python train.py --vocab_size=50257 --tie_word_embeddings=false --max_seq_len=256
Below are experts of layer 2 (counted from 0) of a mixture-of-experts language model. Rows are named router (the router's row for the expert), gate (a neuron's input weights, with its number), up (a neuron's input weights, with its number), down (a neuron's output weights, with its number) and show model dimensions 0-191. Each number is 128 + 32 x the weight over its row's rms, rounded and kept within 0 to 255.
Before each expert's rows: a language model's description of what the expert responds to; "comes before" lists some tokens at least twice as common just after its tokens as in all text. This comes from a sample of Wikipedia text that the model never trained on. Tokens count by the router's weight.

# expert 1
Infobox field labels and row-ending table pipes, plus the first digit after 1 in years, such as District, Born, 1917.
comes before: "|", "9", ":", "8", "0", "7"
router [107 151 170 187 106 148 155 120 147 138 106 154 157 119 132 169  83 183 164 167  69 151 107  92  73 114 129 153 120 114 112 191 140 159 212  86  86 102 144  97 102 151 138 177 147 128 151  50 124  80 151 146  75 164 115 142 130 186 110 144 125 204 102 112  99 184 179 160  60 188 139 139 145 137 120 116 135 119 104 152  81 128 135 143 113 164 137 173 198 145 167  85  66  93  81 104 148  92 145  85 176  94 143 162 151 136  90  84 133 101  77 164  75 147 121 123 123 117 121 133 114 114 105 101 147  78 164  72 102 158 102 106 112 162 110  76 162 140 153 157 125 195 133 130 114 125 187 107 194  56 111 123 128 207 123 107 139 125 173 155  88 173 155 128 103 131 107  67 196 138 152 141 134 160 127  97 119 159 123 134 123 142  95 174  83 175 124  94 157 107 151 114]
gate0 [112 189  97 104 114  68 125 101  98 160 135 134 106 163  93 108 100 163 115 165  94 144 118 114  78 136 124 113 162  90  97 143 118 115 133 151 194 151 108 143 153 149  99 169 152  32 170 110 194  97 149 116 160  72  79 153 108 153 121 137 127 157  96 122 170 153 113 168 154 127  95 113 138 206 165 155 132  93 129  78  86 166 104 170 142 131 117 146 174 110 106 120 188  72  94 121 133 126  76 148 111 152 140 143 137  86  81 160 138 128 140  92 171 109 119  89 114 105 122 110  73 139 143 150 179  96 154 125  70 114 161 109 100 100 138 163 112 117 138 115 165 161  97 152 155 209 116 136  67 143 112 157  91 160  53 126 106 122 113 160 180 105 101 145 169 151 140 157  85 134 150 147 108 150 127 105  89 120 143 138 186 146 119 109 140 111 110 143 143 168  71  40]
up0 [134 102  77 142 129 140 129 116 158  88 102 156 127 161 134 143 123 159 170  65 159 139 133 109 138 110 103 122 129 131  91 135 179 155 146 106 164  73 147  74  87 148 125 106 131 163 112 115 118 164 125 208  91 172 110 122  86 164 129 187 158 113 110 128 151  99 168  92 109 127 162  22 147  79 110 131  79  94 152 145  87 135 139 103 139  90 183 150 108 106 128 138  98 148 156 171  92 158  69 113 146 133 164 113  84 127 139 150 224 117 197 137  95 138 120 177 135 164 143 153 161  99 135  90 104  99 171 170 159 133 115 166 152 106 133 112 134 126 184  95 141 119  92 164 116  99 166  89 129  85 141  75 122 149  95 149  70 124 133 145 110  93 110  80 102 117 104 110 115 156 103  95 152 183 127 158  58 101  48 125 132 156 177 111 134 164 107  83 131 155 187 125]
down0 [145 139 125 160 123 138  90 183  77  86 133 131  74 137 109 103 141 100 160  73 141 134 158 136 187 125 125 153 115 169 102 129  61 148  96 119 145  64 156 104 151 187  91 138 151 134 135 172  80 160 126 152 136 124  54  68 132 106 137 105 111  74 105 110  97  90 108 118 112 108 178  73  83 105 148 127 160 103 126 160 181  97 130 223 117 134  97  95 129 124 142 152 197 118 183 177 105  89 106 109 158 110 202  95 169 150 183  86  26 115 107 159  87 109 152 163  85 116 166  94 107  62 187 112 152 112  98 152 140 135  97 145 134 123  96 148 107 144 108 132 112 220 153 120 165 191 116 134 126  90 143 101  83 124 114 117 135 119 167  79 109 131 169 126 152  67 166 134  87 100 150 151 144 110 154 129 155  94 107 157 110 142 159  84 154  82 112  90 144  97 145 125]
gate1 [177  71 123  84  82 155  25 123 127 155 143 111 136 130 147 103  90 154 107 107 151  65 145 153 167  99 121 155 176 164 164 173 115 121 115 147 110 125 158  69 175 113 104 138 177 123 136 121  92 146  80 130 161 165 117 146 138 151  78  98 176 131 128 102  79 108 157 123 121 149 113 157 135  77 118 130 130 100 136 132  36  95  97 127 140 128 125 121 117 152 128  99 131  88 151  94  80 108 137 106 182 139 128 146 112 161 132 143 164 158  89 163 130 151 173 133 137 129  87 164 124  90 129 120 164 186 169 151 167 147 167 120  51 147 119 114 132  99 110 134 158 180 165 107  78 145 186 153  99  93 157 103 138 129 162 140 142 108 134 135 160 201 108 157  54 111 111 114 181 201  58 114 121 132 102  77 119 124 142 180  91 170 138 123 137 110 107 113 114  97 120 157]
up1 [170 145 115  88 111 158 145 112 106 168  51 125 120 122 138 180 178 154 111 121 128 173 151 179 144 155 206 138  44 146 173 144  96 104 143 122 150  89 176 160  85 129  65 174 160 167 134 131 137 190 154 174 122 134  68 109 178 129  72 190 123 111 122 150 142 143 129 159  82  90  81 136 158 140 135 181 106 109 124 147 138 106 145 219 152 106 122 151  75 164 117 136  60 121 137 138  76 138 154  86 152 148 198 108 127  77 110 101 169 124 115  98 156 121 128 157 132  95  88 120 115  81 136 186 171 116 158  98 168  99 112 178 106 121  86  84 124 119 183  97 145 117  78 111 105 109 135 133  62 108  67  84 116 117 108 113 118 128 124 117  99 106 149 111 101 156 157 163 188 155  98 195 156 164 102  99  94 178  85  86 146  86 108 150 115 156 159 168 131  55 129 173]
down1 [144  31 133 136 137 138  77 131 131 123 170 146  94 119 130 174 170 189 102 106  94 155  94 155 137 105 123 187  95  89 119  87 118  37 159  53 128 109 106 165 127 167 133  94 110 145 184  82 148 118 159 138 164 209 126 169 143 124  45 143 226 183 157 105  88 147 162 177 154 139 112 104 106 132 123 131 158 154 158 163 130 106 138  78 123 162 119 195 170 139 131 144 228 168 145 152 120 125 148 115 201 128 125 108  75  98  34 104  80 103 109 110 141 167 153 144 125 158 157  95  84 153 163 102 187  88  47 182 165 157 110 166  94 105  46 142 214 121 135 146 111 106 108 128 119  92 102 206 108  72 115 174 113 129 147 170 102 133 131 120 123 116 164 129 218 132 102 115 165  86 111 114 182 109 117 179 123 122  91 150 104 102 148 135  97 132 177 109 124 140 114 128]
gate2 [147 114  81 113 138  68 152 157 133 133 160 149 129 120 107  69 126  87 156 125 171  73 121  98 138 194 103 113 125 156 115 142 158 134 107 125 100 168 119 103 130 122 112 142  81 126 143 112 174 128 119 179  81 171  82 177 146 128 145 135 115 127 184 181 147  78 183 114 114 102 115 107 118 103 102 160  69 129 116 118 119 172 131 127 193  96 123 135 121 158 147 135 108 135  91 122 113 127 126 127 101 114 180 150 112 177 128 161 131 149  95 175 132 130  69 118 138 150 200 113 139 145  97  83 142  85 116 168 129 128 121  63  63 124 145 114 155 126  62 137 166  94 202  73 108  86 171 101 154 180 106 122 109 120 142 162 144  45  49 155 124 163  82 120 200  64 104 155  79  97 130 118  96 105 128 156  84 164 140 131 134 166 111 117 148  63  92 135 116  92  98 153]
up2 [153 110 100 169 115 120 120  87 115 152  93  90 126 136 126 144 132 186 143 140 139 124  90 159 140 145 152 132  97 161 162 115 118 105 130 137 138  93 104 121 144  93 127  97 114 160 115  85 148 146 158  94 123 138 151 158 153 109 127 139 141 156 127 102 179 113 160 149 109 147  46 194  78 100 148 149 113 160 133 102 153 111 111  89 140  89 157 157 101 133 115  98 101 162 168  72  31 130  96 157  77  93 177 101  84 108 123 154  96 188 147 115  84 127  70 109  97 132 121 168 108 167 198  82 120  97  50 127 163 112 117 108 165 140 141 139 151  37  87 201 121 108 161 152 105  88 105 135 105 126 108  81 138 168 147 149 190  99  82 176 161 150  60 146 171 132 187 115 137 105 136 126 192 144 133 142 127 129 128  79 162 132 125  84  83 170 195 121  99 165 156 107]
down2 [166 154 141  95 143 139  98 134 133  82 125 146  82 119 142  79 175 200 105 132 129 147  45  80 133  60  69 134 168  83  94 119 148 189 166 123  97  87 148 152 143 145  86  90  69 136 105  82 101 150 143 147 109 100  95  99 150  98  92 157 109 142  94 145  93 142 114 134 116 167 118 120  76 105 171 101  76  65 161 107 188 137 136 158 150 161 161 160 153 163 151  91  89 163 123 147 107  82 192 147 160  90 154  94 157 125  47 145 169 139  81 143 144 175  87  76  94 142  98 126 103 121  89 159 118 144 109 119 125 159 114 104 120 124 120 101 119 126  86 123 134 141 159 134 140 127 164 130  66 167 156  99 138 134  98 135 165 131  87 123 116 110 152 131 171 114 167 102  84  99 147 186 121 107 175 116 155 135 183 155 179  98 108 124 115 171 153 151 114 159 126 109]
gate3 [115  84  59 136 110 143  85 150 179  76 160 154 146  74  56  53  97 206 127 161 104 117  82 124 191 199 143 151 149 172  97 145 142  89  94 144 177  61  67 127 161 114 117 156 152 140 128 133 160 165 173 168 136  91 112 107 112 125  96  89 142 111 158 116 157 169 100 121  97 123 117 128 126 180  79 148 124 154 115 136 136 117  86 133 110  78 156  97 129 123 141 170 116 129 122  80 101 156 146  92 115 128 183  94 170 124 150 140 181 103 140 117  92 121 101  81 144 129 127 145 126  89 171 115 172 147 171  72 109 146 140 107 122 119 159 101 131  73 158 151 136 137  81 174 196 162 103  96 164 118  98 158 131 171 162 109 152  77  86  86 116 189  72  90 138 116 141 109  91 153  84 129 154 191 137  90 139 162 141 134 170 130  84 109 131 138 121 121 140 140 122  69]
up3 [155 124  97 138 100 163 143 118 160  86 105 189 122 158 193 165 106  60  75 127 142 123 106 111 140 114  77 137 100 117 136 108 166 104 107  76  81 119 116 161  80 114  93 143 141 139 136 121 131 137 137 156 143 174 103 101 162 154  77 110  86 119 180  65 143 159 100 168 153  98 116  87 113 137 144 108 107 109  88 102 157 199 109 124 138 243 118 104 125  87 146 144 200  67 159 132 139 168  88  89 194  75  95 106 159 173  93 136 146 138 192 127 175 130 163  86 160 134 115 103 122 131 136 189 138 117 144 127 138 139 124  82 144 143 116 104 110 138 166  76 176 136 140 136  64 148 166 150 149  51 157  94 174 117 111 118 112 120 186 136 152 113  72 166 168 125 147 117 121  85 122 166 170 132 136 142  74 147 106 117 113 164  79 199 171 175 139 138  96 180 129 176]
down3 [ 82 164 135  90 187  73 135 112  89  95  63 141  96 138  79 162  88 108 149 170 125 162 121 120 127 139 177 107  88 176  79 112 153 171 135 139 137 118 181 157 102 166  92 179  91 148 118 152 223 140 170  82 150 129 126 143  96  94 152 168 107 120  75 152 101  84 140 121  64 135 116 100 128 156  52 107 138 202 166 106 124  83 152 144 139  96 168  93  62 131 126 132 165 108 106 118 185 151 112 100 132 119 167 109 182 160  93  97 156  84 160 121 178 120 123 162 113 111  96 133 131 143 154 119  85  42 101 141 179 154 169 217 150 162 115 131  99 165 174 118 206 110 121 117 132 112 120 184 104 111  87 131 134  70 132 100 123 184 136  81 109 108 101 155 140  75 114 144 108  99 159 146 130 133 169 116 184 111 161 207 170 147  88 154 100  87 138 164  93 153 137  91]
gate4 [198 154 182 115 102  72 149 170 115 106 136 148 112 126 118 144 107 141  91 138 111 132 155 140 135 178 164 183  78 153 157 164 134 154 140 111 136 213 141 102 141 129 171 121 107 113 129  73 116 109 193  49  89 108 148 147  85 106  67 109  91 139 125 149 175 155 129 163 101  63 135 140 164 151  96  71 156 123 163  95 137 137 139 113 138 157 116 102 137 159 119 188 178 112  61 136 147 110 143 115 180 119 127 105 189 163 163 171 162 153  87 159 181 108 169 110 105 142  90  96 161 138 105 134 132  62 124 153 110  92 131 121 104  54 145 119 144 129 195 164  78 119 122 165 137 107 141 123 111 104 123  75 159 173 141 163 147 163 158 142  39  51 150 144  89 120 169  73 119 113 142 123 123 152 125 149 157 122 152 162  97 100 173 115 190 133  86 166 105 120  81  48]
up4 [141 163 150 170  90  85 157 127 145 125 159 127 146 170  70  83 107 147 113  83 118  90  94  69 140 100 111 135 115 107 142 126  81 215 107 135 125 179  88 127 108  98 110  92 175 126 138 157 122 112 130 169  68 145 125 139 154 133 101 114 203 121 148  89 100 101 142 162 126  99 119 117 131 137 133 128 164  80 155 160 158 145 129 116 134 148 101  71 139 101 187 100 153  84 115 163 120 183 129 105 137 118 147 112  73 143  87 121 187  92 133  98 162 111 113 145 160 127 165 138 137 115 145 124 145  95 125 117 115 112  78 139  86  75 132  66 164  88  88 157 143 108 125  98 100 110 137 162  84 147 200  94 113 163 158 150 175 114 180  81 183 190 100 128 184 127 118 188 142 138  95 118 132  92  40 164 175 111 109  81 113 135 158 165  67 125 131 114  84 107 110 114]
down4 [ 85 108  92 177 168 161 126 184  49 128  32  97 150 108 130 135 190  92 135 139 144 134 187 125 180 112 116 164 113 132 181 122 125 126 141 111 113  97 156  86 168 171 166  77 109 127  94 134 126 140  79 130 121 122 187 128 108 172 112 188  95 147 124 140 119 113 156 174 113 149 147 125  97  44 187 119 141 106 151 106 141 124 145  65 176 102 103 148  23 121 156 139 118 139  80 141 150  73 157 147 101 147 132 173  64 128 127 109 194 168 118  96 146 162  63  61 162 144 140 174 165 111 166 112 158 173 148 105 118 182 128 130 158 150 118 105 133 153 103 152 133  90 118 153 115 113 112 181 160  88 166  95  90 142 142 137 119 179 130 168 101 124 150 167  96  78 106 194 101 148 142 131 108  85 102 139  96 140  56 116 159 114 109  97 166 154 151  92  88 118 142 132]
gate5 [165 102  86 115 124  97 120  97  82 162 149 125  87 125 159  87 125 138 177 100 124 134 130 151 156 102 161 150  88 141 148 136  71 128  95 113 133 133 103 225 108  77 145 123 127 170 123 157 106 139 180 103 165  66  99 139 168 121 126 155 145 132 114 173 165 102  92 130  94 105  82 114 150  61 143  92 121  92 110 155  49 142 124  63 160 134 125  93 159 103 157 110 107 112 153 124 134 100 142 132 147 141  29  84 102 153 201 128 182  98  87 127 139 155 147  85  66 112 166 146 113 111 128 139 180 156 135 186 166 149 152 207 110 114 166 169  75 121 139 113  88 174 128  94 143 147 134 115  94  74 107  72 163 135 111 108 188 121 175  89 104 135 161 122 127 139 131  91 130 116 149 120 130 143 100 114 181 190 170 102 142 175  99  66 115  73 164  94 127 125 140  86]
up5 [128 156 126  74 124 199 129 180 169 170 143 105 216 168 167  94 178 156 198 114 148 190 133 140  73 104  76 102 167 135 132 148 151 115 182 112 133 136 153 179 120 140 151 106 102 105 181 100 132 136  90 119 111  83 142  89 150 155 166 105 126 123 124 110 139  94 148  85 146 162  98 110 150 142 177 109 105 116 113 116  92 167 153 102 164 125 126 185 160 143  73 106 137  87  94  88 108 163 122 141 116 150 149 130 165 153  79  56 135 131 135 140 135 213 107 148 137 106 137 182  90 130 125  76 128 108 175 124 145  73 139 140 104 150 154 181 109 120 106 121  98 119 151 162 151 161  83 103  94 189  59 183 138 136 150 174 151 137 172 102 158  84 144  94 145 116 107 110 138 153  97  97 122 124 112 116 111 134 102 199 107  82  78 139 172  93 190 101 219 106 129 123]
down5 [144 110  83 188  84 119 100 145 203  91 109 104 106 146  70  83 129 200 185  59 101 143 107 137 160 114 144 119 142  84 148 106 151 123 130 107 125 119 132 132 157 132 176 120 111 152 110 114  66 131 126 121 155  89 231 140 132 127 156 179 139  72 131 169  88 104  98  68  93 151 127 132 115 128 159 140 104 126  73 170 149 145  76 131 109 186  93 189 194 106 154  69 107 113  96 107 117 116 149 171 124 115  93 168  57  99 158 160 171 178 121 116 167  91 154 126  75 130 140 101  88 189 136  97 144 127 120 140 214 113  87 180 154 105 115 141 122 173 118 121 120 138  96 161  73 132 131 184 119 148 153 166 162 134 131 127 126 136  98 127 130  96 137 100  73 115 118 109 125 110 117 104 103 128 100 181 192 145 169 138  88 116 160 110  99 121  77 105 134 114 158  61]
gate6 [ 95 168 121 183 160 111 164 135 175  83 129 142  95 109 165 126 125 103 109 144  78 127  63  90 108 101 110 166 127 139 142 132 105 208 153  71  45 138 114 121 143 129 131 111  94 169 106 144 107 126 127 172 210 130 162 128 108 158 121 135 112 116 131 112 115 119 124 123  95 126  88 143 199 135 128 117  89  65 151 177 121 122 203 172 148 137 172 204 111  92 125  93 147  73 136 167 124  91 100 116  72 154 104 162 138 101 114 124 191 142 114  98 185 149 103  96 119 113 126 117 168 123 124 141 147 134 193 101 119 195 177  58 146 183  82 134 134  86 147 129 151  94  91 183 102  40 221 127 104 142 113  78 138  92 145  91 147 145  88 131 156 130 156  83 162 125 128 174 123 153 180 114 127 141 131 126 107  58 169 155 111  90 144 163 122 159 148  82 144 151 106 145]
up6 [133 140 143  88 150 134 156 116 140 160  94 159 196 122 123 117  95  89 135  63 169 115 102  85 129 131  80  98  99 147 145 142  90 159 139  68 143  90 138 202 118 141 155  99 148 142  95 102 142 140 184 101 133 117 140 135 152 153 130 113  97 199 242  68 157  99 114 154 143 115 141 139 142 143 120 106 169 107 141 127 116  92 124  76 110 120  55 143 166 177 101  87 117 163  98 111  81 149 175 103  63 106 145 133 127 161 176 143 105 160 124  84 118 104 151 111 119 127 103 134 105 106 138 130  92 170 153 145  95  93 118 159 142 126 147 162 166  93 171 162  95 127 166 151 120 136 109  74 168 184 108 186 173 128 116 105  81  84 152 149  77 136  56 107 118  81 143 166 199 184 146  91 117 131 144 152 120 162 129 167 176 142 140 182 122 109 113 166 148  88 116 110]
down6 [132 153 174 146 157  74 161 150  76 140 109  83 119 142 156 112 133 161 138 137 109 178 147 121 134 155 123 114 133 141 182 124 192 192 103 152 104 101 163  78 116 163 142 133 103 106 111 104 126 127 151 107 134 170  24 125 150 114 112 138  93 155 120 132 101 133  78 125 145 137 109 193 128 137 108 128 175 153 169 114 134  74  65 111 155 165 119 107 108 141  75 131 177 139 150 100  98 166  73 153 103  37 210 119  57 138 124  50 158 169  80 112 149 143 143 118 120 148 102 130 137 140  54 104  80 105 140 106 149 128 157 141 162  88 135 181 172  84 115 222  43 101 159 103 119 118 132 134  61 105  96  80 105 168  75 135 180 116 128 138 117 166 123 153 119 110 136 165 120 179  98 118 133 126 153  75 140 176 100 160 115 104 111  86 144 129  99 123 125  74 123 124]
gate7 [107 152  99 118 164 112  97 134  97 168 166  91 158 158 124 152 123 142  99 105 108 145 108 144 148  85 156 139 151  85  94  85 123 129 137  83 107 164 106  79 182 128 121 145  58 172 143 109 132 136 133 137 126 166 112  97 223  98 149 120 168  68 181 119 155 106 136 156 191 123  58 146 104 121  87 178 125 116 179  92 139  71  73 155 120 108 111 122 158 156 159 134  88 111  94 103 201 175 152 157 146 106 167 119  90 115 140 115 143 166 106 152  73 108 113 139 184  85 169 193 104 127 109 104 122  73  63 138 236 122 108 146 131 151 140 126 148 143 146  79 122 136  96  93 166  88 173 103  63 144 114 156 172 164  90 126 133 100 103 149 131 119 171 122  78 145 102 123 119 131 103 151  62 159 157 176 141 121 144 153 148 131 147 181  91 152  62 168 179 109  98 130]
up7 [157 156 119 148 152 138 147 192 164 148  67 144 159  94 100  95 116 187 103 224  91 143 139 113  93 122 144 140  92 140  84 120 120 101  87 140 139 165 125 128 115 102 115 197  93 173 145  89 130 169 168 133 146 166 106 138 116  76 142 107 153  94 133 114 199 187 112 144 174 130 175  95 155 128  93 138  90 149 115 104 137  97  80 124 123 116  70 195 126 164 115 102 163 100  93 164 119 140 179 124 174  66 140  75 125 165 147 142  95 158 148 118 150 146  93 239  86  85 107 131  84 110 125  77 146 122  73 113 138 102  77 151 190 105 124 106 147  92 137 139 111 127  63  84 143 177 131 163  60 189 133  99 103 150 160  80 132 121  39 171 119 122  83 163 193 192 164  97 170 143 127 110 115 101 130 107 144  70 141 146 127  88 140 122 132 114 133  80 120  78 173 152]
down7 [162 162 131 124 174 162 121 131 137  76 119 150 120 127 104 180  91 122 133 145  95 112 106 117 151 146  70 105 128 111 148 106 160  62 176 184 141 134 136 193 109 167  81 132 141 118  89 146 164 104  99 146 135 149 200  65  81 130 157 172 136 147  96  69 144 185  57 114 131  94 148 158 152  86 113  87 119 116 160 193  81  97 129  88 169 117 107  61 170  82  97 112 108 113 115 153 113 154 159 162 112 128  95 142 133  79 138 116 170 122 104 148 140 135 129 141 118 128 138 161 119 129  78 160 159  98 147  89 152 168 176 111 123 141 205 142 139  97  98 132  50 150  92  74  91 132 108 109 193  81 100 114 167 114 136 131 129 107 110  98  96 152 149 200  99 116 157  74 181 136 136  53 143 124  83 153 122 109 126 139 145 151 206 118 101 106  96 116 159  58 174 159]
gate8 [133 136 121 131 148 139 150 114 143 115  93 137 102 160 129 143 105  82 130  80  85 104  96  53 155 125 130 140 162 133 158 101 177 159 123 131 114 119  95 149 100 156 144 100 136 101  37 124 138 118 144  97 165 173  90 169 106 130 141  84 183  53 140 155 128 124 105  84  97 116  75 117 128  56  74 152 157 139 130  98 117 105 141 111 161 167 152 174 166 116 116 198 116 115 149  92 111 188 162  92 150 124 125 135 125 104  96 182  99  94 151 171 150 144 110 147 136 176 140 178  99 128 113 156 120  77 139 104 142 125 174 105 180  58 183 163  94 123  96 157 229  90 156 151 109  87 127 143  75 109 176 163 169 162 130  93 141 142 112 126 132 116  78  80 173 129 154  96 191 100 173 132 153 149  94 159 124 137 181 170 121 115 148  75 157  86 130  82  94 101 100 141]
up8 [141 140 132 192 115 171  81 138 109  99  79 130 132 154  88  68 127 154 112 149 176 101 161  76 182  95 147 193 112 120 132 109 128 103 124  80 130 162 178  45 190 156 130 130 126  93 145  97 141 142 114  73 106 149 119 130 109 105 138  91 145 126 121 180 119 187 161 133 143 146 137 152 183  62 158 165 129 122 117 102  72 142  88 128 104 163 157 114 174  67 133  96 177 134 121 129 123 143 157 150 162 144 126 106 119 114  91 151 129 102 136 153 149  83  88 171 112 128  98 106 112 157  99  51 107  81 101  84 129 121 154 109 158  87 131  92 114 105 118 187 156 111 150 130 151 115 137 110  73 116 144  99 145 152 111 135  83 151 140  92 133 158  87 145 176  99 117 120 120  77 180  96 169  87  70 136 173 115 119 170  65  90 129  96  92  93 178 144 171  98 120 198]
down8 [155 142 120  82 101 128 185 117 102 126 129 110 161 168 108 163 138  92 209 131 155 151 142 128 147 133 170 169 118  83  86 119  64 115 103 143  54  58 154 103 135  55  94  56 129 136 177 156 122 100 112 148 134 114 138 140 113 103 165 102 129 162 140 177 179 103 133 205  63  75 153  78  95 163 160 115 145  82  94 155 132 104 142 127 106 113 123 187 127 106 117 108  94 142  52 175  88 143 173 119  84 140  91 112 134 153 113 127  94 126 115 133 156  76 129 169 145 154 128 111  96 120 124 170 102  93 177 174 176 144 140 149 182  84 104  75  77  59 167  94 148 159 106 154  92 118 103 134 136  44 182 161 170 106 160 135 121  66 186  84 138 120 141 130 151  75 135  75 134 124 171 169 146 118 132 119 116 131  61 120 135 196 116 104 100 109 115 160 149 148 100 122]
gate9 [158 214 146 133 105 135 107 153 154 121  90 170 110 146 152 180 115 115  78 104 135 209 161  73 114 145 143 118 195 110  88 103 197 137 120  98  74 142  70 144 167 124 172  87 115 126 104 139 135 173 109 108 125  59 128 160 164 160 109  90 225 152  43 116 103 126 150 102 140  85 105 122 133 136 149 113 111 117 113 124 134 171 141 141 138 161 136 177 155 160 166  92 142  76 182 118 106 139 142 104 125 151 119  25 157 119 130 119 108 110 167 148  91 171 146  95 118 140 117  96 148 116 138 116 163 103 131 145 134 169 147  82 133 100 143  87 163 153 133  92 147  91 159 125 180 135 132  93 132  86 133 115  96  53 129 168 152 160 102  63 177 119 149 114 110 153 138 195 137 131 206 138 107 129 119 123 116 139  80 113 136 193 130 126 182 135 100 133 134 152 100 103]
up9 [120 136 172  94  98 125 147 132 163 120 172 185 133 157 130 127 169 122 104 124 113 143 167 142  97  72  92 109 171 180 175  68 151  96 147 151  94 135 114 133 102 131 179 123  93 101  96 156 138 104 164 114 117 112 133 118 151 169 113 166 130 132  89 106 166 133 101 157 163 186 159 136 121 120 158 144 122 148  98 188 116 160  88 101 154 110 109 173 132 145 129  33 207 168 133 125  88 140 178  69  66 192 113 111 178 123 162 131 146 181 128 148  69 108 138 153 149 134 105  80  99 109 135 124 116  79 156 166  76 140 164 124 107 122 131  78 118 106 143 100 115 104 142 159 181 151  88 127 135 101 201 207 122 140 134 130 156 149 140 154 128 103 127 134 108 192 105 161 158 108 149  52  92 144 110 152 123  94 118 156 100  95 115  96  71  59 171 156 108  92  75  55]
down9 [163 104  99 122 111 159  67 158  90 134 104 177 126 109 152 123 120 123 151 135 117 106 101 161 115  97 145 105 156 113 161 159 153 148 124 112  87 115 120 134 174  97  94  76 111  95 132 173 102 176  84  75 141 130 124 118 156 137 107 105 149 142 114 178 127 124 135 181 129 119 157 143 128 152 182 119 115 106 151 104 128 129 130 142 124 183 143 140 137 128 151 131 127  76 188 151  45 116 127 137 144 110 120 128  73 116 168 180 150 145 114  97 163 132 172 105 174 108 116 122  85 118 102  99 157 102 197 120  66  78 137 140 135 120  84  79 102  83 119  91 119 150 135 232  95 160 212 155 136 129 126 144 183 114 118 163  68 172 118 122  95 131  84 170 100  99  93 114 111 127 141 121 155  65 152 137 160 126 148 105 110 122 156  90 141 135  86 138 105 149 132 144]
gate10 [125  75 103 156  91  95 156 160 139  73 154  98  77 107 154 124 129  96 153 137  87  98 208 163 118 156 104 139  80 103 150 168 107 154  94 119 155 134  67 134  68 135 141 153 121  75 154 161 175  96 126 128 101 119 133 118 126 196  79  57 111 133 177 115 142 105 142 144 138 116 140 151 122 144 183 137 180 159  98 167 144 111 138 119 131 182 124 130 123 148 157 162  84 154 126 176 166 154 133  91 126 183 153  72 105 138  79 108 139 168 145 121 172 130 145 115 105 115 111 117 160 151 189 141 151 136 142  88 130 141 153  49  74  91 164 129  77 143  95 183 144 162 187 165 114  89 112 157  66 127  86 125  85 128 125 162 143 132 103 137  99 140 112  80 167 162 144  88  63 108 116 150 156 139 178 102 155 135 130 110  57 153  93 106 144 158 106 164  90 158 116 151]
up10 [ 43 164  92 146 112  74  72 108 109 123  78 188 160 150 146  76 151  76 192 185 187 114 123 144 146 128 138 126 147 175 118 103 136 151 138 139 119 118  82 144 114 132 143 100 118  89 157 182 111 136 152 116 105 103 142 154 143 143 136 113 175 150  92 163 102  72 101 111 142  83 136 115 121 156 127 151 155  95  79 120 128 167 130 105 161 137 110 154  99 123 197 133 139 172  72 158 145 100  77 149 163 154 147 108 147 218  92 133 153 112 135  68 192 108  99 138 128 181 173  79  82 176 128 127  96 112  76 181 130 180  98 104 157 159 132 120 163 113 107 121 137 164 175 114 138 133  91 121 108 164 143 108 156 123 105 121 102 177 136 126 114 102 144 150  73 134 109 170  98  17 169  90 157 111 149 142  69 167 143 144 140 134  98  85 112 178 106 149 122 130 119 130]
down10 [ 95 125 133 120 207 156 167  95 108 143 135  95 127  66 131 154 110 169  96 183 118  84 134 116 151 143 116 138 138 165 102 164  76 207 138 151 143 133 134 133 132 185 134 136 145 149 145  94 133 117 107 158 163 128 136 151 146 164 144  70 171 114 189 189  65 129 107 110 122 154 157 130 143 125  77 132  98 110 162  90  70 134 149 186 178 122 142 115 100 105 144 168 124  63 101 152 143 114 149 122 129  86 122  86 142 161 142 137 144 118 132 104  66 136  86 132 142 167 152 104 122 167 194 179  85 106 208 142 105 142 119 128 187 102 127 101 147  64 179 115 190 168 128 175 103  98 130 160 167  82 150 146 147 178 103 152 120  71 147 136  86  61 122  92 140 193 113 163 113 156 114 132  99  82  81 157 115 187 132 116 105 152 142 105 174 149  97 119 127 156  51  91]
gate11 [122 109 135 113 109 168 115 107 105 109 118 118 176 114  79 139 129 148  62 124 193  57 137 151 189 122 190 189 176 127 143 112 152 118  90 118 114 105 101  95 130 112  71 107 146  94 168 158  85  98 118 115 106 140 167 149 113 140 127 101  62 129 151 104 151 110 124  61 119 151 100 159 109  94 177 116 116 113 118 172 134 109 180 147 100  74 129 106 148 118 120  64 166 204 173 129 103 103 125 142 218 145 120 233 131 182 101  81 141 119 159 120 159 157 152  78 141 127 106  78 176 107 133 123 127 121 128  94 131 111 146 126 124  94 166 140 149 170 126  89  85 128 180  73 100  82 162 110 106 164 115 212 147 172 124 167 115 101  61 100  83 109 106 219 155 141 145  66 111 224 123  90 112 124 134 183 129  92 131 124 150 145 111  57 138  63  89 117 174 179 145  93]
up11 [116  88 136 116 136 100 157 164 116 146  92 128 117  88 110  58 152 155 114 175 111 161 110 171  82 145  86 118 108 118 116 171 145 124  65 182  86 145 147 199 160  77 117 125  69  97 117 130 175 194 108 136 169 154 157 105 155 152 146 124 117  83 123  76 154 136 101 119 174 215 111  76 139  80 145 163 158  87 129  97 190 112  79  82  95 189 156 130  70 103 109 172 136 102 151 127  82 121 176 110 118 160 117  97 159  84 131 117  74 131 161 182 171 117  66 174 105 147 152 172 141 171 105 103 117 155 121 120 123 130  89 160 120 152  89 101 181 132 124 105 170 115 175 153 126 161  84 103 139 127 165 122  98 152  99 144 174 141  60 179 166 115 120 121 120 122 116 142 144  89 156 124 155 112 132 130 148 184  76 154 175 106  94  87  90 115 153 165 191 110 138 105]
down11 [145 132 110 103 107 141 107  86 151  81 142 148 121  82  98 130 106 111  30 151 124 132  78 121  78 185 121 148  93  91 143 143 102 141  41 108 170  88 131 109  67 110 155 151 131 147 174 104  98 160 177 133 209 147 169 127 140 130 158 113 134 115  67 153 198 111 130 160 176 150  80 152 126 108 118 168 165 110 143 151 143 125 127  91 116 156 156 116 145  80  88 179 148 160  99 135 114 146 116 151 132 165 153  75 131 103  68 140 187 100 142 147  95 125 126 130 165 114 137  95  76 144 159 204 146 180 110 155 141 172 219 110 101 167 152 117  66  85 165  88 194  57 105  97  96 167 129  80 126 180 133  74  88 147 119 138 129 138 153 160  70 122  70 164 152 113  88  54 146 107 127 140 152 152 133 164  88 140 131 118 126 159 111 146 104 116 149 131 126 128 170 167]